Weights of a small mixture-of-experts language model, trained from scratch on English Wikipedia: vocabulary 32768.
Below are experts of layer 2 (counted from 0) of a mixture-of-experts language model. Rows are named router (the router's row for the expert), up (a neuron's input weights, with its number) and show model dimensions 256-383. Each number is 128 + 24 x the weight over its row's rms, rounded and kept within 0 to 255. Numbers have three digits each.
Before each expert's rows: "comes after" lists some tokens at least twice as common just before its tokens as in all text; "mostly gets" lists some tokens that are sent to it at least half of the time. This comes from a sample of Wikipedia text that the model never trained on. Tokens count by the router's weight.

# expert 10
comes after: ")", "0", "1", "2", "%", "3"
mostly gets: " |", " \"", " D", " this", "P", "D"
router:129103148159142138100138107123123139146173138176116118162126134152092086128091120139131142129139163136092130125125155124082142104135149124119158136118105178126099148121108103110118105113128127078063091099156176134101110174137110144126114137185131103110172131137119129157105127131120151132131117140147120117133102148121091127140091144177094110128137154127126142134145141143128105067125
up0:159134146125134111143159116098132124133081161099095157147148187133173138147119142126162117138143156143124100165100178156138112093117155122108100115130141163075127141162098119151104114078129105111145145158108136131123137139114135147140152123094150142124123125145135136105096102131121114130112123090116123155154128135116092129102131118060106124103095146149098121135139136157146162142113
up1:153111107112121127104159099103124134139130120153116110128095140145152098135119085149097125173136125113139174136124135137079124082113078158099122142124096121095142122145116162139088107127098140072127139158139112128130158141117098176138143127090132155186149085144141139111138114111080140049126079157140133111115151141149130102088135165168167185147108092103132129133141154153127098158119
up2:164137130142139129139072126143080141133132147156134113160160179155097119166156130085126153052124136120109129125144126142107114174114123105133115083123136088148141111137127103087176144135102117145177105135138147135125114141121127142108116112104154083186123137145144128149116130135023136103133135129094104171094097135112136125124150123093152103082105155142133130083127137159152139147131
up3:123154132118142113141135145145140110133119070187127099120129079134142132092121162162112133106149134108136099080142171154137049152106155138093125158153083143148130076144153166155148095118068117110141107125142097142084155116106143175128140135091133123178144163120124142122126189092102141150104122139089099144123119164111144112147115127141118149117175076168137163135128131126114110128126
up4:169091136140093129156116127156156142120092121095133154126154115145066153102161138110155134108136115170121141115121173112120149116087140110139152098177130125127147139135088122143126145112072120147143078114149136150104164138133137111120117107104096129106171106102145151111145123122140114131132117095119148100146128093149112145191120135135162107150145157124146107126132124092085158110152
up5:160135179094115152147124096122154133118091092112147161122110133128151138114116142132169118106151138146099139096133125159130093099088115158172078146104077119103120153090124134167139141179129144084102115144136118149138130137153137153125140123126150141123173133130147118165124149075152143141132144123121141158130118123162112118129125133100122140111116140180160118136129103088144131134157
up6:159143188089112109157121133155180105133170069156145129105139125158130173097152133133136145118112128081149125122142109095123101140118058143130142130114155117140108127138133153149129118127190133147158130138128142151095165163118134169156140118140115133088139095103145153111131135146145132135152114140105135182136107139116117120115096112136178179146149123122137118110125114145108116121173
up7:144101122143105103118105129113126171161137128087157171119176127137121161169138119144137111123114121087123108131103103115112153136116133125093171133154109166100086167143136133125138108100098134155112110113126110128128180124108148150135107178130118128146121130145071101119130164123165127116154135117123110113133105121108130152061079146114075081085093146105129137121140181085147104126122

# expert 44
comes after: " ", " United", " the", " (", " in", "–"
mostly gets: "201", "202", "198", "24", "25", " World"
router:131178118168106072087127093138121098133140124118100106144103117102133141095084143146118113111072110112171141137116166128105144125117146084128159118153061161169099117099135140130143129086108151177096130096087134120139161095156111116126082139144158152080090128109099128134088131128179125161143151125149093105136127129120100132179104141125103146107143156131135113165134140146108112154095
up3:119144159196135169131143134167139157146152154156132100136125137135067155096137082126133132085114140155163127199114149140088114161118108112119126119089124111100132141144106142160154125055151161092136158125114124136127125120169118093157135126107093107147150103125106095147142100169128149088102148103112145137129143094143149162101144157115139141171167108140133111136199090126112090156137
up4:162118155138119151104109146113065134093120127144148103109141117150107178113168141109082134147133157102157125131151134156108117159132175163117154142064116145152123153132094145109106155121135131082119130088141109112167133139117124110073131111102141048125132116080112126110149176139147151133142144178086135149096090118153106086130127161129180129072145136110142107131135149126138161127129
up5:128103132114136151164161114113096180132089113159154103097141138091133127111122111132095126148144090127098134197102121158122096144100138134133116116135128168138097138153092146130108165123135135073126085138174100131146100119131130140126150100129122150150176162098135145090123156112072110091130111159114099153110154127170174109113113124123135113093102112086131125095125161132169171130117
up6:139127136138103123128113135159137124152148139184159116110114101141085131152111164100102104101158108077096112062175134091127117093128169101112124143125133087178143150118140184144164102097136144146107142117104153106129153148112137084149160117131112156103148138150079175132111142153101157162116152107146119138110123118095110138142136113143117146140091142121120117135100139161107132118138
up7:097128106098133106150078126131156111126079134134140135119157125126091133125155134131108150135118117077110120177157133125136115139103101148160136109125096139114064171115157147174108162166118132113174101142149124156076130121137132124103120142099107119147161125152106092093109108129130132148144127150158117098148097151126104136162169133111134110179134098138116141094150132144123166088134
up8:131134159141169099103132096105156130124167121106101081094114086135146098156105145149160139126146079133116100122096144132114132114106148139131111119173130132164167150115112104123113126104131126177141071140114155119121138124152144093129141073131142107091122117082116129112140143145104144120152166158130135094108134145139122165151120084176177111099148179125126076126138160138196172147096
up9:127140134093089162142164115108127121176130146095093130119112129106070131160116123115148104176135138115134123154084136119083147158073091132143118137141162154142126158103132133147126173103110139123103098131142120105160154123122108101148127101136122109127105110129103120106168108139087120162079140132152160087132149139132153150127155120157145106127170124106141168130127097105128129106133
up10:129134141167101134150135118156168126095091145135160154153144123133085107129111116125123121118140095128131138093137106115080121120134096102107149110135091171140168165143105125121128146116143126131105164104125142097112139142104105104119158120155102164122115098161145150141164094095117166091152146138128082169093133095143133100127118132131103115096094200094163147135150161112156117122153

# expert 28
comes after: " the", " a", " =\n\n", " was", " an", " is"
mostly gets: " all", " would", " later", " new", " second", " first"
router:122123115146128155163114138088092156122129121113140073111128147148127106110120098127107108083157118120071081137148172133139106103136105101139091136102110112121134135153171155107093130189122140085133102130150113106170124150107146132154120146123114153112130115150117167144095107143097158146154145141127116166098116086125133101150182152099133187136139145112142152129076179172105137101138
up0:151100135134120124103100119099109127099142122124074139106143130165115100125109138112136103084117128090171106114159153114114160144127112164141159108169104141121151160151109110105141148128132142137171171155123086150155150104106162135120131129160162149171111106149121132163137128150077160095162152148127112151096102115103102092115117148120104103119108151120137120080159111125138098153129
up1:155148151121089090125167119129090125071174100157114109165108143123075134130110182158109090131135190120127089134134149116100167161135162100139131102076110104151149123144143127153115160105145123130177173131106147108138136097130106146151133135122091117158129117110097123111115124147138061155147149122118150183100142092128127126114150088119100103176131158132113127154135170121110093129115
up2:122078115129102111120124084123157113120118094169151141129171152125129067104119136097114157132120160118137104138123129073105115098092111090077135074104110140150098115137144146162093123128148150104139140100139117116116128150126111173107101128125166141166122180130112113171121153157089132154121110120156125107106164119113145114155131097118138140172123132133133154122147134116146125115161
up3:149126160118133123125151142129127092089085102131140117083148150105114139128147113119098131151120110182108120104158138142184127156112204127129099070135150141164156133155085134128148104096116095123152171140105123111104133152150163113113087097151116124097095166162139174173111160160125138138141157094105140104132126153102104103126083114140116142150155144078142110166096127122119159124174
up4:114126090134111127096104115119164112117122183115104168119094197104140138097096116086110116103146138131136123112115126136132163140116126154154077147108161133166108077155174110111121129138144149083136137102155115144148106116101094186145117112117125140063128106131129124142110101137127127127103135099143120097117123113128119151097148132160088156098094130101134158164117083164116148063146
up5:093102093105160127148133106125113119143141133094149116130134134149143153124129181129139148132093142141138128107104151114115111129131106143127132104120160177144160116130158143139154103168117128111101088157126108168120128135153154119126120123147132105135130117141162067149129116133122150105140116144111155100153118118119160169087124108088106116153132135124133129145156143160074141126187
up6:195089174170108146132094139088159181074118111099115139058119077111122096129143161145133107134133155085150132188111144137116095139127128081136126141138098165132154127139109137114093140129129122175135122131163164140145154132105148152132120138112164124137115103135087114156124118129142155161117118140133110108158164153122101088093095096124139159107130175127122125117133161147142108139111
up7:146114133160087115130145144095162137110150134106163127140130091138164128121054142143086137132137133138103108142180122126130112160144143112146186119125105103091154102089111167115149133070171130120171129165168152141142139135130127132132118116097124133104118088152144144175159169160101154150138102149142147096138146141084096115108089148163140126155106171115117095119113133104134141173154

# expert 37
comes after: "\n", ")\n", " |\n", ".\n", ";\n", "==\n"
mostly gets: "-", "|", "–", "/", ".\n\n", "==="
router:153112113095120127180103155173149130146135157148177095143141161106098116167095145141074090128140119136084130182134104123134127125109095149114087126104146123136168119099098136103163128129170163081110144135095126143136125093133161098106170124170132161146108096108133137107141194108116104134145137151133154135103130114109114143091131109127130141131117143110139107167108136127112116151112
up3:177122130147089126094139124139087101124109155140161108141096127129101071175074128151102115156147105102127120136106137141130116169103131156088122133071183139157126127147141165113130134133148129123149123163104130130118162071150145097127111157162091132137120115153119154150126131155161139117112102118086106087130126188142122107136130116122107118132085173170128160125119111145138116129113
up4:124156194130114147127154159107097130127140116139167113090112142123132135130122127118117085115105126141127187167118128104138099148136112140141145106141169140145111118158104111101112132149127118154144125069106120073166148130100124129159136094151125122122139152174108165107141062092155154134143117132137154118124136060119148121116124086136144138114145148122186096128125094136172129139097
up5:093084162087170149133155149139142144130080140171155149128079104100124140126141165122138115136137147100136156136134100140144096105137090110115105127125140154130130136127149111176171129156072135095130120118186091157119138141133132143131162123106120136129135124125130094140135161099096137130119122135130145123137083176117125133148089175148151096115161113105081127111105086101135130140130
up6:152087158139154106143141095124086140131138139098116157136108110117119134123150158127124122114132128132121154140103154140108115132126091160131075130147109127090162111117085091113129134095097119125118097124091117122121171101142160114108144114151146088151127119124124155145145122144157138156069122126095150152177109140139144116109116091117116168129156102163148107127102102177123123105114
up7:124174151136073107163101145095121126120081147102147094098106126083144097155143159190097121124099139125134140122130138115115134141175112142133147088116113129145106176167158166115101134128090164086132104093132170135099154155133148148170164122157120154141181148110099120116151126129118136122149097127131139116097085077154103109118145111091110113160135159120080126125110103130150148150102
up8:141092102158096103110124142087141085139145111099123125123141108125113109124105180091172122131143166144121127124142159109101145080080130104143080131112125107159153121143166127127112132140121135158096144151137102130118142114111092140126161108101097129146119130169094113185154122137124109146124102148107139122114106068137114145136128066101127119142139126138156121117104186155163155145103
up9:123098115114106133156167158112145106134135133177127123136137130133084121147140118170132115081120094179111132139143155162144126148123063134188107131156127104125095109145099174096173146112139101102136110116121133144136143089127080075121124096112146097174115151139083135161136115114127169136135155128160089123081113148111170138079117102155166164166108114115143074156112128054137133079112
up10:148135114108108041160114107111126100142094129124124148110196151134131117157121141143108150098123103104141130095155092091115103155101104154127086092132129108123115123107110113111107148126148120156107184125136139157117131117091093131124149140127144145099141136126092156146137141127112162199128106125136139134128126143163124131083116147136110144141100083114155078092120125136092135136107

# expert 12
comes after: " ", ",", ".", "–", " (", " ."
mostly gets: "198", "192", "190", "000", "100", "w"
router:106095144187116145139098097156104130117115191136092136132112120168167119191139166133116144124121114107102081117113073123115122122113160150097153124118136140139094128094157082157114113152123123156106131091140140169089091086139183167152080094075149094125098151155119120166108132141087083131101151133136130115140128155075138165139096083094138127098110160150118134123145152134110132141119
up0:137085152110133126106143141105114165077101092120117108114114151175138126136120131095209115127138134152121152142139172138134106127136159157116106115124140129102175133076146137135133191134136131157166123095132126124124151168136117096103116118146148145105082145133106143121097136101125142086111147169108138098144129148150105121129134138121159120112122142084068161133125113174111146119123
up1:132100116119088128123117084152109142162145111149156117060134104156105116124097157138125113162146142112138127127114107128154127172091099150186140142128141096102118168122102131064100111132118108165091098132138152081154164152150123135114115101112134172141068144139122124153130143173099102090145123098140151134174146119149147085089115103073155198114127139126179122161140136148129105115141
up2:116142108131150124139170131158135121147107128182180134108157093132120118076084109146155138115147144187137123112115129152095123091126127121142164136090072144129123147114120140090098136174097156149133111150142134141078127134135111114115115102096152103108148121159151102123147098143118165166157116146155155135140139099123107152144084178170163133099181183115108103129138119131131171127117
up3:084131112145110105161110142129133103111155157125145125158161120079123137129105121158135123089127133151155147137151163110118136159128142097152131132132133143138161163095132112132143128148156103141088106135070100108103123120117149116138166110138111096157125159146156161100136125143121127126131139129146103136122136130154137166148151138104125135115118109139114125138094135098168097090123
up4:108078156137132114098130113117105116152118150142162101141135148128072109112137136129117132119104169166111129182119151141118115116141141110141147086109129061137124160141148126138120145073116152146147173123161094115125116161126100108127136148133115087136114108114117108142146122143116129152118152122112131119121128122155098120094097131137110135125105143189113128147121187143180144127141
up5:089098143090144101159151091165135105108085156141159132121169125117119104138119175107141166145109154102099131165117127126106112157097141134126125131132133109117138123121099130142118109157132140151112123143146144132166124086122124106132092091097109076197111118113116095126123150156125131152167131125109144125101158152185116112099137148101137123140161114134169130147176147163166115178110
up6:129183178119080139153140103140135136136062143124177068110090114126111120138157138104106112132129167124137180135139111116110087128122131117187126125113125132124116115132132123155130134156115121121130124108162145125145126116140161104182116116122151117060113116104141145112179092134149127120144131115177143126140108124141155129086119185156121162097102147144130096133114110110149115151116
up7:133115149118108089140139143165108105134122122103114126109119133149150135130092161084145149130161114053110086127133190171164134150110113158123143101166156116142121145106104142112178101111138120131109142157146107157135159087161209154144129163148125124102130102100067134111121132162116097115151163116109131131113102135161114135097131170158141140154141157125107130135167129127141094095162

# expert 34
comes after: " ", "(s", " (", "2", "9", "1"
mostly gets: ")", "200", "\"", ")\n", "),", "199"
router:154143109098128084120156136100120173148124104131074136132150083096132096117152125096161124092143151165101118093078139128143151117109111142110171131118125135087175163168158146145109085113124150158114141110184122138117123144139154090126084133111117131090128158106156163114126184127167200122098199142139161147081134139126136111177166129125116119142155134132115132146138118106142080139133
up3:141139154091144135116133151074145102136142112130105163135097154162136152127088167097104107164098111153135096164093124118093102161142114129124129125148153136133132133090073113130164134137130102104145114106162172138103111112125156170094133100119117125147088145131168180122160133093082117144120130119077085149130127171162157095129133123103111136099149147143125108138128147131164133136125
up4:094119083093107177145147119140140123138121118111122152111107130130113140143132134114096074142157106113164089158144157123192119125106122141126117125106144159138152112153104166110145137135096113139132123158140131130122157095117128109145067142149120132134130132147093153154120082117142113137142159116143086088151139121151135140164092107143128172132141164111155178153111134117134106145120
up5:113138043121130183113148127130102088113124129129100104122151131131150193122149103140170147162140101138124087119155154109134124103110139165120166081139162132122125114109166140083123139162140132140175126122128119115119109128095098117123078164123110093064120071127157129122149153144168161144127154163122136119125130117143146122133114143176139115124155129094154117151135137110132153113177
up6:113170144122117099108108115166170088130127115092146111057151113124105155097165116142090150142150116155097145099121160125098102125130152108168183179105158100167124127139104118126085155147142107123150104129160117113099145117160145093133121116143119153139166103132159113105116165113128126105178111132123153136114142147118110130160125119163111124119144118087144100112131094171106117123135
up7:118128155159094122121133122111121106158121163116130166111144116133091113106131135112139085089114100116085107140120161128105128150126113131132144126064130159121143102120137092137070135122137144116172106118146067134176159097148118144140123138124121163126154109168130125113138153151141143096175124129144131150164153120122107117164127122150125139157113121129123162152111083160098155123145
up8:116116116154143127124083127101146151119087133163116115135129146143109113150131155099186101113101119181125172117146112113121180129109116141121115142078157128132088181094166150133103058118108156129096108114129125128116134104131147122169141107146097111138123123122135113148143125138109104155138116103106141121130162092144115144113151143114128111162128114150160154163141106084125121145147
up9:094103154110113084114132125114153137121126127097117102099124122077147090137130134136134112113104086152142140150120122120118100109095139129150109110104131114166160155137085126127129165085110127114161115168115103148132180129119099149157144113088125103145137105110153107128071115125106103153134071121133138132107163149093131118076132144145148145106109136169138103152093160131094143123117
up10:181123139079124127143153090121151162128127134118149085111155151099106114160152119117151130124082119140163121102102122091120139127151134119133104106116096164076122128136112100137148155111116146155115126137096108123134121094139160150170144139112146129085073122149131117153103125183143147109158116094113084151159112115156141135139073101167115161107171146171112132140117119151165140122112

# expert 8
comes after: " ", "%", ")", " |\n", " Final", " ±%"
mostly gets: " |\n", " II", " St", "50", " She", " San"
router:099123163141127141122156140149101116107130161117129126175153128107136166096166163132138147167149116129110135158099144130125187150160123127126091138137108145129101146188126114124112172123128117131118146107144124124152100157124130129105150133129086102165144141106137093141057167105116131098153133135072112150121119125125142147162164149118114074164160148145138164128159109177072112122134
up3:152180109117112139195149153120167172151117140169142113149086073129111123104144164117110095134131115132176117127125166126132109129110083141116102154137136140149132176091094129128119096163140150138134126141125130092135110136084106136120154138127136132094090130100118111130114138073142155105099137172134158173108096139139139144114137132142141116135126094153148096081062146106148095115119
up4:133126100070127148172117083119163144114092134187136099135104104124109125134117130128068092106133120155123165135117147106159143127140146136126113129113129108095078139141138100158122106125120153127102134167127139136104149134129148121134122138112129112155120108131167140126211145100122096127146135141143133094147167136161144147136136120091148125200130126118120157095122106157152150105096
up5:142119133107128170114097179102137121094124136138125129103097091124122115125133137138162156125158158185112157141168140110089149131149107133130116122119103095160090142150117101128151107120155122136140140161145123151120106159132126140150058149132120097080108088124151125144124087143090087132135118141121131114126149130128116132098106110177154116123110113120141116111167129123156159113177
up6:107137158137146115115124094157159125100102135117122111115142145094143160141120118087098102133131113128117092152126104140143150146176148131102147124138142100105086111137151160140119158144119114118148102119176106081161117109141144163144144137144109092116127147094103135127132165112151143136179098116138132106185137158158078153097093142104132136106145172110155154105129133135158101120147
up7:154148124145146137126079143154135153122132110111157130144147156142104147102153163131138130163107118116170165144110136138122113126110133152156152126138136110116124111118124122128141132128144129169158126090097127128156150146098131141125100129133144084098136109129130145160175109124169121140090130149119139137101118111159114173104161135110104119094121119137155096111157096100088101125174
up8:127127134118107164146139154134112144139141117122120157120108139083116087111096146071133112109130107121110154094159141118144165154121103148150126121084159126148132100100140088132118109151098094145113098128131120162132166122083130115154125125141147177123159142141128106141089140098144138095126147154164115137089120143089128109164149159145154164170154092084125086168130113122111097145102
up9:129116110168123135116124181114142136114142147093149101117124125134129126145083107117147112122138159131119149119135121121111179096147138137104098107125133148122113141132098126114093148116159121160115149103128152154088111140104095092184138156113129167098102099161153120172111125126172104145182133114107111122128119095135149132123121161172164176157097175139120113097169096119114134124146
up10:155146095116158163095133146160119193104108151157140114146093100115134117144082089144151110136142126085124164120097127113157117108096144140090152136103174137193169117154132145157087117144176132164115098120135071140132119126127108126115108124148144123129121111106121102120135155132090151114139129156102129130119131143144125098164124093163152141118156127135176093098096114108160143180129

# expert 20
comes after: " the", " a", " of", " and", " to", " for"
mostly gets: " his", "'s", " an", " her", " its", " other"
router:140107087113097141078142074128128177089091102121159124124177094141166137109143059122098149084127110117103151127166104120100141117131160093143120124127131134086124118118145143132133147124149156159191124180120119169113115112090097134105133169117113142109103130172100098193140165147150156123121106100133103144139163124137125163125102140153147164180124131131155149125125177129079136095147
up0:083089106168075150106171141151123143097149122168120096153125157106081161154126138134135122117141144132145140113103126116141149121129105113059109077091066147130097103150166141151172102096122161079147178123112096174091114130116108126108146144125157155152128115121132110136107085171142095164112177131134150174159120139121156102091129139136099126125115118186145161104103131110153146085151
up1:151132154098132123160138085102147152138170120160122092135141075158110152130126125112111169123122134108124105137105172117085084120155097111097114126123059102113154095082159137120149136113105140094088141158180102142126162108128138146123135132095176103103108136113145129076108124119150144124118141139159107134100145117097093136130127128146144154123133165111099147146163144160129069088149
up2:110145100136122075111133095150087063097122117119110171133133160103164147135137112132144075119174098115092079162082149138131149192171140160139114115090105155126122096136143156152073142146115123166116098121141089099114140080110135147136119144166127104097106168191132106126161134184188149099127095087126127128132127083151095173097131125127117130159140125139124119130119116167110110134108
up3:139121156118082163125109135140098134098142146120188121092118129127143142144162130140101144132119140083134121134130131145108139159132113106140122127143119073134116119140158166131172122130144167141154091155107142130115124154086104086082108132105152172160111131153111119183162174145117107161112129130135131181170131127109122102139119144130130110137129090083134141129126120116148134113147
up4:098103127130136115141134164159129149128146115093122160138118111107146105104132101135134132173121162102141118155124121113144166139106123103134097088100133091113156139125122108143129143101131123161162110181148093105112189145104095136140150139123103156157117097111142119145127099152106115128140156137104152203137113127131124143099110128111078118165117119146137142143110134144137140107170
up5:105133108115160129129120132125149106141126115073184129108134104120180143137138140108116091146123124127163119150084116120102107132122109126129118155170174173163085112152178144147132137123123113137155121116107113123166137127105116157113089192126093084096099170127158070122140117111108132125138155142114124110105146094118153097143131109121113154171169134114165154139116125134106132147110
up6:107122101117106157136133104121192114105115108169072124132118093125140101069071117142127150095114137079106097155194155108132092131127156135108150131119104123102094090086120127108134119122168174136152120138149139111117090143122114138140161130139129149102144136146118137145106082114155128135107126129149105145128139174103115169135128187149143097087150145127119105064154147137144131160137
up7:194122113123135107153147118098173112132184143151094160164139155114144094133090127091131139127141122124118082116120124116144125061128140105108103140099153162102169132089089154110130110148143158136131134148130137120152090178112099120195151136121133188154112094138115156138133089138102119100139161135120098102159134142143154127170123135128122132104131134068139103122125101079145134122139

# expert 46
comes after: "2", "6", "1", ".\n\n", "3", "0"
mostly gets: ".\n\n", "–", "==", "===", "==\n", "==\n\n"
router:098115134149165123127106108146100104178159121100155099117113160138121175178113108131136143138150155179124139162134089134133127111137109112141142109133097122121100148154137123075101125120145096171119146159172127135132169110161149139137155102133129123114132111111127126138111130107143137123133132133123119157110143125144182149132059088106176144152133159082144159132092142090139083174114
up3:105176127125148132115104148163121146111103089147127141160110129064134112086148124126155098110108116091098133126136149092129173101142112165132125123138127112168131137105125148100103103113113138144128086107130169110067147120135111137135165069128128116110133154094147112118084152136125156147131148174105118144108162072131132161111151125150169130123144121112100141191131117144104145143118
up4:125110161120130109108170138152093157149171111079133188136109103150131157160140104074136132111152144138097088153145152130129133141102113112129134142132133174111097109173137117169130065150088124137132139134134106155153119074112132164130120155129165112094109134134160117139120114086153149104108145125107079069128136083125137132114088154149101144139111088092136130106127106144159143151130
up5:133118114112148143165129106136188181118145090127129167149120136132131141125107133173126130124130120109160152116120126171077140117114100094122148115105090131144097095167104147151126112139129152136167107182170090166147140117130123120110129138096084136132156092137164094134107104087108130107094109116120097182127147167118121115092123123075170114138148114116121113108130154109121111157145
up6:096070123142107117106095140126159148141190130080120141126162113156138143165117101127088121131154139135124119113130104152140183135101145125129179105108128083144155085119135140140161084159113117089133134152067129156175171157149163113095113163119116140135114106106132142136128166139110099122118193118098144149132155157145077124160109149111096118139144160149153103146107145123122104096116
up7:101110078155121168112095090152112117132112139148122159154091109127116148133107103131167145145120110157131130122090113151165127176125137106149193109115097135129132154154152098127139160112153170141125089132122158154102139153149124104108155139131141141150116161115106092097103169184161125127156174096159141126154147160080130150151171155141098089119145144150102117113123100117066114153108
up8:150147151112141137093173119148135150111161106088094145099118125106137138161132101099137155160117135168060107138126140130158110120116104166104097134110095204156121105138154149114135090114139149136108165107153116141130166135097114156108114099106170145151125092105138150103136137176127191116134156169110146110157127107143129148124119086093111104126163123128121119176116118115137138144107
up9:149144111122105152145093117172145143146146118133144118104150098159121084128124133107122101148142117099144118139126115115114115111144134094114114156109115099146152145111137134115126138093138144123157164127150115096146123117139128129125120105144130158098150141156111087151149153124124168108146138177141108122117168136072132131136156148143154129162121141117134126114119108123121104100131
up10:144147119151168116145146094127171122180135161150123161106173114170121126080107151159131146106095100117088098147124095106120151111107103099163170109161130147107126108140149081116116132108077154120160122137145099135156133138131101137148083120151105136135167142099144088119106128144131108107107128145140150129187137170150118125167099166157126127120122140131150144133112113094134148112122

# expert 2
comes after: " |", ":", " |\n", "-", "|", ";"
mostly gets: "193", "R", "B", " O", "C", " Ch"
router:122109106177125096151131109141114158105184124139122127142088152124104142146103113155122114147131128129113124120164120117137102119129164113175121152103131103133144115152181090125093129127132161144082082104173127146127111124104100096150145120098107120154095125157144135135134138110160119114156131149098086128106149090104127140167150143172120140136135130160088142125129153167153166154116
up3:084113118147100168128137132133138124121108088111199135132117092132105104105126123101123129106113085121122161151129180120104162136088150130177152143130080105149079113140096129142111108090129147173121165099121159177115137131109130115108133126136139120100132124099123129187182143121148144101137142177071087077117152136139139141137171140112157092119131114098137150108101098108090150114159
up4:083143093109108119175119107131125140098111167121139142112145091118148119136142144111112134143176116110111122173211131122136158136095114115115112136128116133156137128112137089136121105123099128165109154151131130144112165104108152122163140105143122073102151100131167133140165102121107120124115158086150168156157169165157099139129120156117165144148127139129123072124172096116143122117092
up5:159080130117112116213114111129104114100160112167121129151151113118122097164105148098150101141131082152131137127144111120111148118167123144078148129092110204162142125082139132158073137132118112117148117122180112162138138158135094166130129129143114097125057121140183117125146121069161077092111115135115109092118161118154177127118095156124150111090155128107147134093098118144169160115149
up6:118097115145120153125073149147098123102136108127124104092102138096113113112130141159139141131156166139078138118132104110093174143111116135101113136141138167150080129113137133130136064175148143150098144126137146181175100159097126134114159136135124091142112103110136122142165085128160079123119176105132118148044093113161157113157068134154140038123110109097147136144135108094129130076136
up7:089098148153132142147129135140104166111160094110169103129151118166155106143105115120101119138136131096178161161119143157071152166090120128159110113152131119144120169136100098151170143119125173119143101117146157107161146182128174135101159096148148149145147105120112143128128142155128156109146115119102087151109127097155170105116145150106149147107163151151139149114139127131151137125115
up8:113142132123131108131117098124140134149152162162136113095147139124115135087144154135150084152171112101171135118127153125123159154145141150136150165140137148159077165141121165148091116141162115139150172131115152105139149115130156142132138157157115167133152153078113138146129106124126115103128158108136097132108159135157112125128127107085108138137118146099115109080163115109126132145158
up9:113153114105096153073088184085155105165176094104127131154110117124126133128129135081099142140129156112130132134173165133074134167114131140159123117127170138085166115138145187128103109157121162112147129140112124164138167127086139107104120147110134143072144113074124142159184122121105130150150190120111138139162095085132099155138118126111142119121102125137115105133107093094118114085108
up10:153150111155116132131120156137138152112129084092135102073142077107126107133112145123102132118134132151160117116164131133135137106164141143131121111103123116144105131164128116123127141109124155175134082134151098143112126123092130140087125136149117084133162146160150125169167131168132168079154107129103137117142141137122084101165143119117103189141126138162102065133143136150154161101186

# expert 32
comes after: " ", " (", "–", " [", "/", " New"
mostly gets: "200", "201", "202", "197", "198", "199"
router:122153134141159131142113138168093092110147131137137178124113162109125101125087090096144124143121091143123072122108126104147120112122116127123122129117105100163118141096135130124166118154126096094120114148160110140140099159131142137146102117123145161146100122113124146176052131158165124110126134127137124169143091170152137096131119121115161148174152106166128158119087134132122129140141
up3:119138147122142113160173158108124172135067125141141132092134137108199136164125132161139148085139141153121139144132144118137052067149092137104161131106121124153116116153143115090114107118130121157157119134144106115147129133143134107085122120150168104140142105108179092148095101156127118133134130128083126116106148137144127112148114088115132097154112157109081123109155154117149144158191
up4:064088138129125135097075171148096097107151138084121135091111140099149127139135109109146135143131089100113121127144161158112145162141146159145128150125125146135117104082102136159099078132095112157147111072140105109126137109113161151109155134158090132117080133148140108137114091148103107115133129139149145076155117091158102116136119145155135099145130126105098182142130122133095136158112
up5:148108114122132092122153126101136127074111116073136082120115123135123133170131112108125106150117122125116140148133137094134123121158130126131113120153133137120129145134137107166132136101138151117110121129082140121152146135147149183182146160147154079112112133099125130105130146133110177144158112155154116097147131130127154121133111104126044097152093142123080164119135119102160105129120
up6:157116124098116105152145131097096124122133132180106122062164130137111099148150168119105113138114129119123107147157160111120067128112172163118138134106092170129119142128153132150107146124147077120115120147119125113096129082127153102126148148101123150103111097125112182114142104173111133134170119140137154159088140130119185092131092092093155104131124116136101113130125151170104127141136
up7:147152113172090136089122132128123090135141122081142173130160129124122164128124108117118137129119120147100119099124138121135138108151116145196132115126146130152127133144142147149115145122113110144129137120130092167138168164130153122117073139107102128155141103097139127121119153092202150111112133127166124099135073138130112092146075110092096131126111138154174078125142106120114139128122
up8:130133131126094155143144091152108122135095108123149134110117128139133134072068165188135112128115124089160096133143139139099155088116147121114117177093112104143144125159099137166100121132127131128119125144160108110099143097083137126111114152141125125140104126163138111183124074128132109118132110179149152143068134131107103084141147091150138148148166120130153129102120116121114147095092
up9:096148141113145181088132131131141137116139089121089120121120056135092141109106137111086125124124142124147109139132138128108126177132103142135135109119117134114113073124116125169107120134139140060130148145159157110116170152160114091160091143106147152153159133145153188107113111133100139135147127144128149139104153078095140098145152138163136133148165146152129114144121058120116121127119
up10:099084119164113079100143093080146153160161140125137093081136148145120146099145109076120180154113144121147140127134143143141103122171132125140080124136120068114113138130108104103144103143167120129095208172164106115116102130142109138171136122131139092129084128145139150159162144153114149172157140161112097113114107129132147137074110124103145151127093173164139095088085094147136140114138